Experts of a small language model: width 256, 64 experts in each of 9 layers.
Below are experts of layer 6 (counted from 0) of a mixture-of-experts language model. Rows are named router (the router's row for the expert), gate (a neuron's input weights, with its number), up (a neuron's input weights, with its number), down (a neuron's output weights, with its number) and show model dimensions 0-255. Each number is 500 + 40 x the weight over its row's rms, rounded and kept within 0 to 999. Numbers have three digits each.
After each expert's rows: "raises" lists some tokens whose logits its average output raises strongly, later layers aside; "gets" lists some tokens that make up at least twice as much of what it gets as of all text. This comes from a sample of Wikipedia text that the model never trained on. Tokens count by the router's weight.

# expert 26
router:513478471472485512566439494541486505514544515481449403500517471565516483424412478520523446545555513526442474480489525541465515450455532470509467583562480508519457513423516461456467534483566525472418428466543499453532420425473476478429501533444523467533475539554492512539498518525587484563524471537513467451511496456534531433479521501517555462450573570535532505511503541484524446466555509501538497484556526486542489553459513495533488446527577538494544511466466549531542516509481437450480432543535462515524602515563479541504536534477517490504423596525522491479456447519478484488492500469489506486545510499466508502490551452574493580526485457536534512467487550530568488527516567518544448473497532538436440417460519395516501584547478517505525474499464477477529478514415472
gate0:566493490475470462489481525483474526493434498475429434487450460431527468482525453471466488501479506503509523455553486549433500484418496475480478509457483519497498581479478509488568457543525482549488479546498475465460477563486447530488543509610557499487511483416465467610534505517485528508470517477396500525491535442467500449531481512503527561419480464480470511448519504532509486502537551603448493528490549509489466521511546479486479422545477502529440551484503506521501484573431567454559516526468502519562477488469487529477543519489534500480525523430510497417472502531487506485509534412461418448505438556432554420470548552468458437484505518545521500456513504505481541492408595533534454555551568476493483473442470401505529479473548480544475460427535445531462489544431497
up0:432429556549463537516496516501483452481534478535527504524548527533550455574589444514526470458475457506493448452397510473484477523555461480455566503491485435464476478503536477452461560565456460475474502489516523559542474470528474421569494578400549464472536485498413487440499568451391507565484534571509542514434493517525467466500414444512518463459474553477504523541445509454516468515550431492497493466536499485431514506539452549446532468501515461446537491545517500515442455516480491447511389537531467591559471535463492509525530526526489507528478536520457550486498429500559497495571486555535489487535533516536493569497499502465512481474501499482461509460562539544443563510568511536433493520459434459454513547530566553530466465548511486493530529448480455508517468505505481
down0:537538543525552474560509555527534526547474516471555538543520500467433506573486551464589577537495524537513525526510505461512551442471466532419492538484510517524512458527517457526502479521495473576491483490549477493536521477431575491546506558517486484508451590519446539532490452462462461493567519531572519516508592527498532576500519524470479551524448584531550476496522471512463566509475489415469454544550543436492461602459566501528485478481469432448512490542513461442419430447558483475473526453521477470464562560515508561442482552498472511475460470539562540537449493441546489506511447472474468538570494490426488501490487397506550452506524481525474486467497546518490531458479471444504529536478564480572516462573464533491473452410537484436477521477525519510533503532515440
raises: " D", " M", " B", ",", " |", " C"
gets: "|", " |", "R", "L", "–", " ·"

# expert 30
router:468470524551561468549450529476494538468501479522489510497431489511468494435517418484437548483468546498501526460432475490476483542476482427532538557527500523571468528507524519575501436464448466522390562429528455508531474439483474498516540610488558495530530565466512492470486551484452450496491465530486468520465540503527463487461592425561519487518467531521534625498541501486465532510526460514544476525456475496528521578516466541433536545540551548462451448562541468498447523491497482530518453539469551516466492542413473533491544448514527514478500487433546574481482485459546536446528574445443484520508433548540479531499567521439471452462535546491445543453498521518543481468548437492461517515429493492481463499548514543560510497550456536451486440450479438473578491532511509
gate0:547518566545576502542405554535487512458557512534524450455425426468567502506488461525568421512512505541508396506484480506499567543472490578526472478523449491468495537408563500506506540533486414544525448477527456605486524460559452469493494548484560488484476493520501488486493468488488501549500501514458499498458516450494464483514450507470481459469530458509506499560554565535536547586421390435476434518540487469515499533501459531511456485478497527528523494420431511467487517497378499498486477541518524505467562446503458511452442494491551496512486494515527432542495467500529534456536506511511455511481448450468464490485461448498519508520476485490437571459512553562540467500536530431493485513520441571448533499445510504490499485557484521533487500528488445483453539561389594
up0:451438442448412566515466510529496493464524492483534491504525510520523448482461493505512537548467522516528517505529493550529514529452469470470496516498549490523546534540490566480521481479499496562579491511510478463536552512583555523503466550419455485523482505573510574442487452564511511476378528496466488499472538523441512547533512585534516529603514447565460401469551557523504548569480415484503601574537514534498512521530494530467495569406538519474498494534509520520453522498554578474561602571527515521483539466464465478525500553501466484470453476474490464502489519555518528480445503479462483501504501484461492465481483435491544483503515498524483451519503503460495579482519503489472573529452516433562501514425497445461459459503613434498511434495451473568494539534426505
down0:491497508498491544507454447512486461450450520522511520494512545484455485513402481514455542476490429519507518497559453502486520423478493477550546513553498517542477539469451556462478449478480521533452533508500571446513501459462545455526517527496577472525462514531524519446480517541404491457494517411599505446508429533504559514503545549490567529520462582519475423566418448431529476498481536476463566511489552481564490489429465503561489508544561436512440496568444514493425503454480505529493550483469398577495438456466455521475532516511522526508508466508563526499472469566442553526473486487594507471445420522544450510526525515537518520447489478485496527518493568448525539496464515457413460556508509524501499507516444553558507485539510512494433474521452539415446460468451547
raises: "M", "S", "P", "D", "A", "G"
gets: " (", "–", " \"", "\n", "-", "("

# expert 0
router:521484519434509497494583474535576530508487495489483444416417466558498534488460545487499482490426453499426502514463516559455530480470522449491492524513524484484534553467535492588487461407406538511465547485515491490513462502517489493609549479468474440504515584497547488477569520468536424488532497487528517508471530566614467542464458484507524443441469507516540559511495518520511456432535477496459500497513441536490406502467519483623492522548482460499543487548512451434514591534549494554456464525508506496516475595549502542465501455482517480508460531529458499512473528485482433449585508498463511505519453493551523530539512496578516562512560500522527422500436441555574479490504512552504531531515446585469482454534453468430557483507498537458535500499529481491477523488449540
gate0:499480556511489546535430510393499459534548454516525505487477519482498488465452554464471467503550543452511488539519585511494485427460443455535554600514532556489512552561513538457503511558470541516484488550573536450494493592510421578512523536517505505492489452529379475422533519463449499500520563508519462511444492500407495493517462484536496506455522487458497498469487467490488522448490514449513499507621489553487519513566494475479498533426498397458476494520526530540528516490536538517542541501470519507536552496518503490490589565389445505531431484495469534483471467461497481542465546495475393521492413504530501496445569409446511469423503533505485458491485519453489514533495477505513515564542479503537523498566491529550535478458480497453439518537493557443475552437529514
up0:521505555557571589489483524481484575434493460435509529499511487497411532512506483492520444475550503475458468490553504502521448534428531506579510567478515587520426478477522427527448514458544497414556498594491480478539503477422516433497469450488470486531523505523522502522478535491607470509493486508516528497566467502525513478436494498444580468589501519498528527512467505525466502448453511501469529454457519458501559537537583412563477554530516485551493480394429503536526469554519493535520449492505480469499450544479511506555503514445535485414583526455554535549539547474475495481536477483510530502557492490433491540563487522524494562499550539492588512464527491512438468433508525519581496489487531485477453423481543514498456507532435424511486487514531433449501530547456507
down0:538491494509497553434484509488533490542524570473539526512487449498523530517451433478524516536526465539537455499526586525580508558518489453522587564424494488480432514462411486475552518506490516440533559454527544497552459490434439518442491481459535505460496502507404475453482517551477530461547542521522447536564474499485535492547466458530447582437524538505493527420439488498413420482459453523501554515499528517409502511479559534523503480470510500515569453467524538509501501530512523438459541524466537499541550524523529494489448554534438434518503572483400472521526466488527437475480513497526499523492463441444534505482453520559474535566472549492513420470499514506531481520462494462558526515588568549562544509463503514496575491526476453500485543482427495601531494584547497
raises: ",", "I", "L", "-", " and", "s"
gets: "-", " B", " V", " S", " M", " P"

# expert 49
router:442483500518507510571485492473552449512487428541493450524517522480447533459486500426469483572518489474518463494525547553565483551476442553451457531553492480531515521491507486559378520497466564496545479471490489470451526452480431509468460472459464419425508538565497565541461494486527561531513479512533519566511493439426462479466463541451493523449506513469588482570592519549448579475382465447553517569485463492478470424495569490499498508528502458549435489534467437471499459504559490457476486472548531518541518438514493466470521474440455528570537484464576456501529519538468505561495458528510491468517527502597435508474452486479558491453426542496530518542518523488488539518550484544535509518486521455481555524469512475465552513516495460447458447511563462470456430453531476
gate0:532520567529426499550464504571540509502470605532471523473542527498495516473508536509547495511532446486440467543449454547445500461498499475497501481525520587514505516449495491505507396503426508471533467527465473517508437506518478525504494525460456545433571536528497505508504539453470486510467507542476536638488498506547492505530481524428547537495477423472465497538525526572469534525472541440491410455534476463490506469557515428511447506469521590494473510507454552490502547447481521508507535509475459418530460492492451447582445548453491536540427496443567579535496420562480506485521461543561505513566526570560478510485518550544477440449512515512546605514508486558523567567522499513560498501540562537552525545505520500449532553485506557477469465452454544532522552491484536
up0:490523550416530575493529510543423485494509541505500470519534504473518488621448493532554541573542503482463527434483500494516497430506549530521557456481477513543406440529540537545463567412487521480544527512489510518488493526481469476444534555543473523538452493510550448569502424547465520508499461484569506455526475472481484536485502477518485476491445554514484561514477487468462453456490441519445509526485453414545522562515552481507520524517586440421505511462502544475512485517485482511538513429536582539552557567503566476400431439569461606558477521541585552466515509533500484509534484515460565510503505428455503406498564466492491496448481487481454458520513483501464497547458454504516515495519503497477460486477600473513481502485537451491563537509582501507520533520470453
down0:494434536509508569532438494562527502566402483610444536457478561420446503523470505474524536519532494520512526538500483458506496567504503527496503498575507465506540564469479547508570550508546498558436400553527515438516512582581485537434500547570433495465535516488436491500485511484528502500473547524518568525460508564543482574459478486463485475500521474484451473513500493508437493462487510422578517502479546487489473497517525456463455501564462529536459492507572552515490491441553537557564589456560441512548501513489427484503487497453461484435466567503504626555467502480559497488505472478514532474556595455443532519457494489517539507526519442527499532508509500452497548470431510496460487521488542472504482487423483554465475455483502483594512515543497519529505533507423503
raises: "k", "b", "g", "ph", "t", "c"
gets: " E", "E", "O", "á", " O", "é"

# expert 9
router:508440515463497559490579474551516542515480516531469599452492522494539518500489469476468468480524534525539436477511499548520462496501505517555482539480526456582449535462442544390476529556476477507543449515542466455488453541553462568506515464463473457464494501479558556509584487533452463424431493499477564500482541484462533465496507500496481589522431565430504534483523529479461497525477532434531510475577548505496511426455567529484500507461548485492529509532496585454481536518518493537480571530591490518512412549504454450428444514455568527501478526558439513452491484562470471484531460499453470463530532485517553466518491482540574536501443501562442482472496517443567479458496510520550528512460486386490487554509546489528553510441505429478510513495607513535522509536578534
gate0:527559570473527493549419399481539487454505496465472528493471429534493594525500481454520457531512518539433520435565398517463510478551484465513503593494521477502471510484470472530507529483537523458508437535548491482493515537444476448484477570486511429496451531464511537478525551442450515566462484478489459496565497485498441600552528493518502532486509554463531491440523507566487443452508488503500437490553470558465499540442516505451490445553498447444501523513565549491456485519510470474533499469522463514489500593510513534537512508512482438514458532528493485461400503448467511448540464567511415507533446511501603490581492470465530515524461444558500549526493521474536409526442474438532487493511453549577503495434551450509597521515582512485495488528449531444511504488548527
up0:511501499457492519469431518505476547516454456465545542492478454470575452511435551540476490480480497523425542431522439522525507548489459451485527517512556500454530434529515487539472480538594531544453494515576546520554468507449539554552501566495532508514433539513484535549588518483513555461548506480510439450556446465477527477521507541513490498500429534520619443488535570487517521544514509580477508497500543557543566456522530500499506481495418576522546478495461496479496484515449496524519512544469500529480533531554522574498470474533537475491469501458491486444515528468561470509533521380489515500487407458470522459510478467561515521481448497482470559551483503596496423470508511480535419471543512535491490481501485528471551598563466451400476475537409503452539477519509581
down0:519519466507502503559507500440530485527494499458522521476519486533461464560450427434616516539395511521497468577556533469526490522562492549520520531476400546462548470490500482465480552497599529494525493477608497535507489530475565541503506616481484448556541434483558398488511559582491476525477540470577473488489456468467453509498462432496507431477497496466477536515519482446527459445467475484476524441509478483538518498552575507582559511519583490469502509493530500472516452477564442473468482534547499529502504502519471432508487526476533558479493483477502482545456430504558552440546518519484499475595524548434492488547533417522451453487444462526440449501510493471537465515488535531498532469542520457526525518438502541491500498463524494536489522627472461459463474507464496
raises: "ir", "ul", "ig", "it", "us", "ub"
gets: " D", " C", " A", " c", " d", " p"

# expert 57
router:507501528537455534497421490515490494511482477562515522456504540535533523603489519477475462530509427518549452471502550525463421480529492497462474428515534496530522492514631466512519518504508535520533474457551466560493500452506490463424463504508449443428487449495534486523447456495430508465467502498542540463540526453539498410501519454505567407483570546482458471499500530531510530512480447454560536427508573475502466543541557474457521528463491468565489556494573459579461464454483445467510479493520456493491479570542461517496516518450532433496601406411515506461490480589555519488441507526519563482473565518519519459469460498491486522466493516395454525470544484428458453545477501485563512513502494479485453484501499471488550509570435548504497576438543476444446517480511508
gate0:473569513508475536509479481524499541481523559506509488572491553538595539521495464517566536508443448502491478485521504490534522492565474549508503474496568526463464438382555589466508525451571528437581521548461555456486541538510560478457615480504403543557467458510545523466527565539540504515475479505539529504480470546535535500526503486558472500528522497458522538471499473539555585507474500523530495554505553507567495523504531518453519525503456553539442439490493513481553444515543517431547559515432503499474470522515488537538503408542499473488511500538523503486556571457567506489421583375504507553522520428501513449498504516493464617519464463543471456496464552458521529533483493475513532511535559486514542538489525454477501557515532543536539442520581480521485540487464518
up0:580526462575493474491492494500420476498501500523484497533457506513476461441493507454474437553427535463548526495501484509488521495514489507573456514483460479533485487559523555555460472482526531451497533459544509432454555539464485480476509462511537497468590532390432447500453444516499564501485491472471460479491490470448503495585507441438424534496505448518370437547513482500407553514568545441505532523512489481452515495507429408505515490485468454465452473453538473506503441469558472506474504485547559487482465418506529478562457524506452490508567507466451534485466553478474472492544542529514452517543385559489475491557508504469503442457501501547398441488485529510540464504508446503505478505506455513503527488501436556514544513452465504441432529476391522434478522466467435
down0:538460524515455501518463560438540557501495494491467495521472556532461489455408545494491496470413552557517475448549507478457446440480491498505464503503487469526531570483534596533475505404459469529497470549539490539485526473460440494497420497532501558444511465515496633481482517483467556523458484482489510474464566441494515545513457496457448540533522497518463499520450553514524456544443431419543521470473430473562463483483448483491500447536451524460483488443569509498539445437542578488471535474472523454490592519485452544418551504474514522523506428521448526415530522445515495463522470519506484466502491502503601507561487510444506553548572462497524492478504480496530518545538459534503497554507533479526453534489482429457528555519540495543539462422510499442519569521612523
raises: "ins", "op", "ot"
gets: "k", "ar", "er", "m", "i", "or"